config = dict(
    n_experts=128,
    experts_per_token=2,
    d_expert=80,
    activation='squared_reglu',
    routed_scale=1.0,
    balance_loss=0.000408,
    balance_bias=True,
    norm='layernorm',
    optimizer='soap_variant',
    grad_clip=0.5,
    batch_tokens=[65536, 131072, 262144],
)
Below are experts of layer 15 (counted from 0) of a mixture-of-experts language model. Rows are named router (the router's row for the expert), gate (a neuron's input weights, with its number), up (a neuron's input weights, with its number) and show model dimensions 0-127. Each number is 128 + 24 x the weight over its row's rms, rounded and kept within 0 to 255. Numbers have three digits each.
After each expert's rows: a language model's description of what the expert responds to. This comes from a sample of Wikipedia text that the model never trained on.

# expert 27
router:121119122173106124089156145134120136129142129115109158128133172137121120112108114107131128115104143089183128150102152124057123104160175101144101086128149115150147110142160139106128119149105155126140137147114134122131140107157115119105117077121082170162154131111153103157135080138068126113099152142143172149122094121095150124105189128104154158132122126109164126113126136152094144133108
gate0:135143099110153130104146152156120127144132172095111125120124123107093111101108152155159154089120107113138134150133123157102139154094144102140152121126165079144117147153126119118129155144168122119130123110136115118154121163111109120105108148144177124141142128123122145124096098185152181106062114122111164136132112156147136118112139172108117123168180095177098143129113115127076104157080
up0:178061138111116096168148103118166108164142101092125111141125166115091144119106143117134133144160117112089123139161160128154104106153135106121121118163157152123155140147154111148152119141171148129094105164140098104083129105122112137138131115099136125164111172137101130109115122151145137152106122167120168116164122166163119179145143084120144133128091159110164120128111114141088156131117
Description: Western surname endings

# expert 12
router:107126076124123117110155107156158099163140139102115161128140117122128090139127112096122116150151093114124098139112158130125105113076104129181179087133153156125142117150129161151112139130112141131181149139096093176090086108118146106092130144116116109135108185110171110108130116143144144094140156115120128148163129115136131135157105121157134164082177108128134163084109111137137118120119
gate0:105160161084105113154148145117103104153092156113144123077149135141108139165108077113092121140097173100079108132118161134161127147158158125123138121148109169148148145122135149169112126146103109138094125120141127139125107121140101105170146128134101149135108132139111144090144140141134144117144167121105160152141130131102103147111103120081099133071190134132123190151102141152154141129121
up0:135129171137101118111120136141140167140131127112122169136135154124179144123103127166122111190116136119126094126110141098103158149162170175130145086103110127170141116094135161151139159109117098174142167156108171137126134112133122121085149141162123120120145142143134182126173136099123107159117103136156127072161144121163147160121161145141145164126137134139142148108132088110125168147130
Description: S-syllable word pieces

# expert 19
router:113106121097130148118156164137136115085101150090099088157124124111123173083140127181130120130137152109165124101124133143137145132124143158104140138102122105130122096129107112123109092102123121124132118128158156133136142145102175129187148145197155140144182138145168147107128145116136161090110126102115111115104069142120120095088128151129115124161138154141093103116119139097145107071127
gate0:123110100137146150085119116168125109106135156109129139131109110156167192123093086103098131120149128171127138078177143109112129165177141154111117138146166124115133129111133161158155103140134106096113091121143139131150128146102151154114143075157163095122121122101161148152123122095109173191130130149137153122116101134143146131142099096145092121158154132106100105138119103146132151100130
up0:123141125119141143062108147133083101134131141105113134156136141158108134057141152134125148159152149111159102140171110148120127180158148146097130159102122127132115114159124124124138160122136140121144146164095132130103105124146118154139167111147166090108150100083142139144095114103119102145154118161130179126144131148150134152151070157148141141092148076135107153161155117124126163112099
Description: Latinate word stems

# expert 39
router:131116130112121112118150122170118100109159141145150158116101113141101142098132131094114148128114131061137150152117157123149121115137095145123093154152171143153161128123094137137131144098116171098114106102166163170131060104129152097141127104089114153138144140154113116120127153125116128162137106143098114171124151112154128117134069086119159177129135157137109159176113127120101098089127
gate0:169142167139157116111157185145108155151151146139117161121120149102135102113136115115151113113110101097124115172108133106151078152120150140089122127138114165124109149117122109144177135128093145166111141151130112123153119149164140130097162127120140150105102123120137096166104135104082119108108119144137118150132146060145160085113131122135159126142156140121121167125134128179164091065112
up0:128146156143133135122129138118148154139179112141132101111135152171122127102118135138127103127109117110090135142126133079111119151174109122084137160117122165072113152092115123153147169140168121104096117133123090121113156100096129199131116120131142137149122118074111147142152121150152134148118147139157139163135115132119148070146115118124092139121059130195132096147113134132125150112095
Description: South Asian name pieces

# expert 63
router:112094133124138106111181101150128129154132106083151112084134150177100140107152156154094101158129133137132141142095108136117136116126108114112146127118131114145109086155142150151104146137100140123127119168202098174117081136148121114099063085122156129114141117112128158109150109128159123138131136139099134086127172119137136112101130133095127161162107164093139111083101135117151095135115
gate0:172135148143133070170117152148144087148130149150143120115117092180131136145134130140172130122167149168183135120149111127123161118119102106132110107177137159126105171163108115145145113114106175112177093119142099147151154114150135120160088103126125115118150160094087164097100111132103111109129141116112140079095140116148131117077149124131103105134142145090127127130147136135128119143156
up0:108101170120113112111132156140141123143199120116129098116159139096135116135105150142112111143143089143079098094111154117091160120146109126133128145147121128136131177115124091139103104137099120134150125144088168121131165130099141126141131144124090142093120123134111124144135114187086034143129081073132157144126095140122107121129134130155146150120107126108155119095091148114144109141118
Description: Germanic and Nordic letters

# expert 37
router:096096142117169125092116114139112136146117107109097188102102132114150120109156166113124114153131101119141136123094162150105121148075147165115107095106102124123130066128117122099087131134145161158155163130103128118121140152128129126161160115119142124107164126149179132126146122163186090149147122099119101115153116129173160151104085146142121170155151148113122089147132104111160126145125
gate0:143110114152109078110097148158140136123105127152145128142089085144110107146129112117148138119124116157147087079166139147094134128117094153173145137106126141115132088098129165157121107105089119146151136122168136155178110129117135141086178115145153159131154114148136121126110089173129110124115104124117126109146097089099163177165109085121120123142144147107071155127106115125124162126106
up0:145104134143175172100108121146077141111181139096136130152128148153122118105119111145184108117135138142175131113141106158119148151125145122083145143128174104150109140145105154155166159143123139151139076158154135151154136151135108141115115142126156171113176139136104109114159171142127174114160147144130096101136129142120125172141179124078123167144116128146153139123119143156161127121140
Description: Leading digits in tables

# expert 3
router:108181145098118090120157097109097125110123107136122111133178116105116083102149103127123131134095153111157168139128086138153142147170164170173111102125146124085138121107117135135104151140102112150143097142099131124139142183115106122126124180123118104122125113086174142138156141118124101156187172143116145168104124119090130115115107142090122114092115098131123106142125137126153142141172
gate0:106175143127116080165152168132097129121165109140101141111139124120119121141119141172112095140097099200149136083165111090168112137119146143098107150179159116126157124147142135147139145166165134106126147142124148083135107130130151122136134172127122196139087151095109128122124129141126100139139106106100123110158119085137108125098129086095109135129124158125114125112128130099123137176139
up0:117094123095112163096124132106133118108163088173103151077121123102118129139212130109119074126161098128116094117152142118140129113131117116136121091115136151117112159118142072131137110105109187077131078083135115165113102119130125098148121139098130160092146114148116119107117140159163105126108127118142110139140130150142121129112134162152138098110175111149105137118119150129141168107122
Description: Quantity words and numerals

# expert 14
router:141149087143157125143093129137130097134124101137151174174105129133120192175116110113154155100095121148105127134138094134117145119111140143150139148165171113129107131096147086131111144139170142137149123142123157085155105084164108111085110149106118143112143125093120149136134138125109126136129154158079143167139125085124155106126103151095126101113071142162139118085154093123110158117133
gate0:140129136138159114121105131127122145146150105120144126108155158170186140116156055126126117085092126096162127128148150164098116106091062131120126131117155094123144134119133108123137114117091136102172111134142129086097136093147103154102105107159115115101175091128153099144142121103134135130112159108096130092147111171167098158126088115155138095118116127131135144130121134103100102128088
up0:110101139129107066135116134081118148155114148121104132116117096117097076152162131090140112146128102169108113086136118109159071128162169112120110095119157160177168140083127155131109134069125133150149108142132077106175130155131144116106122136105116156109162155133149101099126101148138104138154127110172140131115166124106122153125145114142151140145149140120139135133127140134148136120176
Description: Agent and linking prepositions

# expert 16
router:125124118076149162087178153087119160149133136151171156153177124103123122091147132088144113175135136128096152136133119145105157145147116169138134144121116117119091148089131130105127140136120104144134111100113129087052081153119132112140150158103125086127104137162081132128143157172125152121157142118173127114110148115147111169150154126148138142121113146104157112108122136121149132150150
gate0:154150134130112103107149142170148109132163169098127176151150127118116161130131145130111114147126105162121104155148152186168158148156143155119131110127111090167129102097157168145135121167159089120147129114174134094137129098107101140095059092118131145103122121142147137138154134143100098129145136103135144093119103124159134135113128109131129072093127151093140148163119123116130179104123
up0:108095177142139112154133124090104098130140134100155118134148149095156122101101143156118070144106161126118135145131185087116129171127141153110103140178150114167141122145141099093118114141145143143113137167100144133142160114116121148122116096159147113121147068116093123148111143140100130139090140164138127098141110182115144125139165120162134145137118160094142157149103154152137076144157
Description: American sports teams

# expert 57
router:123163087105128108136114149147115126128154109134125107111148154159167144161150102120134160109143144125157085121145148142152153138091100122164132089118126128135160111122167151111094138157108145164109142123108097140132109103120143100130160106114136092157094156082115098095159142121083143128163128150134160175166131137111119142081131145121098139069164098076132115096126119124110165140154
gate3:138153150128116126125133116121118122117137141076141152117134058099126152151142138122164099128093121127150109133160119144151129107104110075124106175119083093182119138108115129087154128137126116108133149161103102110131148127145153152134119117075104127136145110101095114102174151074158138161178154122115164089141121158120141117151111127134097110134152142137155178142159098082127122130130
up3:119125140111093140095164130137111156166115100117140092136114122102110134126101131108084144144106130147148145126155105118119107111135157152115173098152101082157124129122160103112168086135129148114147136115099133086125087110153153149129119140171105102113114128130122135135102115130144118179061139158126075128102106108114144122134164164099104129153116082111140077171118105141149153174111
Description: Plural people nouns

# expert 54
router:161116159170138130128119113116134116102099137146168124160115151148107153162158137096156109141147147167113111123165161121077096119119157166126114107127137088110152122145143091095118113172103119117151128158158142092136119183188119150095127101143108078137094137105134149139127146125088128170146108146167142115101105122115143123130098153124153132124129102093101137162118125112077103108140
gate3:105167139122103145137160140167149117130108135154110107145128163145103155151096162142094181135123120105107098111131092117155116096139148161178140129080131113150140133138142083125121147114148100115130132197176113133123173150103119147153112144143119144156126156125177148149138104104133101154111114085172112140127161132122133150162160097085144160118151105106121145143152128113113104091131
up3:130110097137085098141182119152147111126125077149168147129109105118114114118121129121141125084163092124103158141102106132129096113151112165165138146098145130114141127123113115103149142107090081118150108137143130140136143106146125080120163119136121163114163138141160159185120147082150130118134154139111146135115096117097129064120118122156097163148081141133084104149118139164108089156115
Description: Sports table separators

# expert 61
router:168096135118070104112186097101153146154108077133087170106154105177117101154164125136097133125120113146124114150164137141094133119124130169144110112141153110140139086132165108104119083118135142103123097080130139121146118149138121111126153098136098116145130101102110093100122127138116103160137096114128105121155116137132116143171140144166119146160113116109096077154123156110154165141143
gate1:135132133143123081105161153148134148127111155123093144145143114080186099131111112146079163140088148155136130128132104116110127129143117106107118117170148162162108108153111120105166105122097149172144147131142111140121123124134134114136130121185086119168131154101135086110159127111133121146148134083130168101111114146152143126152167137191126135147187115141126128160120124081145090149128
up1:135120143133124151177141116164095168144131156153135131174104092123114096138155113139117126121119131094119143137142132137094087194113111088125112148155113164161180148159104161095101098142104134157135161120110109149090121131142162134104139104121147115151147109090167081154143137134133097105136121123150159126118118157098144143148134107184149087102132125142100098130152110172107129141145
Description: Table column separators

# expert 8
router:153151126125155159146087175125100134138113107108186087108126147162149121130118134137122136148106102131105097086118150101129109111189146128161142128124122135097101099122123132122173108157129120139122147126159102173123126115151094150107151076147133164137109104104130107127096135110163134098151160120086118106108109138174118167119149176123139096113162134128084131152168172103130121136114
gate2:153154130131137152118129162095117129095174144171109149157125138114157131150150183122113136084154143142144116134174157161147115101115123105132099128098118108142120110106120141081103157170089095111125124120112115094124086113073132140173140083099148154130116133138158106126130132113165154085147160162154120129120150115126096169113142159083144122130140128136083110136144157113141155113163
up2:149137076126122095105151144126154119099148153143141092127140118119115117125134166167108140120122096163131107095112125068188141122131133180167143111150133151157160116131135190176168139127125120147184167114133145106115117163188133149119105152108160139110133155091116164149149130114134110110121101164164142166126104131111133098142121135134123155120143119127099120126135171135117111103114
Description: Acronym letters, chemical codes

# expert 6
router:133123134141100090155137164145170159139135088174172120155161166154119169114141115113127132101105137138166138098143163137099136153125125175073164143143079143103112078120128128146125164115113122107147166086108145118127147160113103107136083133139151102162150138122119127156142131149154126116090099148167100113114127167102153110159104141125157119147152150112145119121103151128102108114098
gate1:137144124100154084101152114149115068176092085168150121141134107097128134098097117143130149093151141139128128107158139143118127151138173097114116106139130105142127115104133111148117101110134121117097146097080141129108139110177141142149156111102166146154079134155063161139159102144146097127167126131118163104123097132165152135102109113161148136113117089103115099104130131121161114113102
up1:130173149156114139104127086122145162138118130124125141119175133109133134133145155145158106106094129121133162210092110077096120119143044107125146135101127120099124120162133201112121105159132191156150129106154125116107106115106134130125127118124109103099137142120143127153132109135144120125154158138132115107152140133132136141173109142117086148095118134123133120134174147149095125148093
Description: Infobox list hyphens

# expert 58
router:113125121091086160145155125102124148190145108153113141109138119137095133127168132097172150093116133146127147136106075093088165123137099157088143139155093103100169142140157091172119145151111153120125100095097149130117142138077119139187143148126097109144109163111136145129143120173127092121139148112130117123142089111163125157150132154159139115114129153116145093144115162112118143119140
gate3:102156126103158134129139116124197083151122118156118137159122080114161123143130129100109153116147080090151104116103111124143107139100115123077119127155152147116113106122132198138163136127122154139084151094145125138148147140160106161127155084084136136116083152114141137168144130164102110130134133117090122133119137141134145151188102145154129151144157169144132137123088131113109129095118
up3:115123143108184190128103154126161109124108150153123123146156101079152116150130142153123118129174132151128182180121152134123155135131153122181107102130127111138106112163071107129134112118108126152140143135114119187102123154089148114145110121102125139134082146112167130135113098120136147144116095146148151093145131119107128106085128146095163162108138093133138121116124194112108103138134
Description: Census percentage tables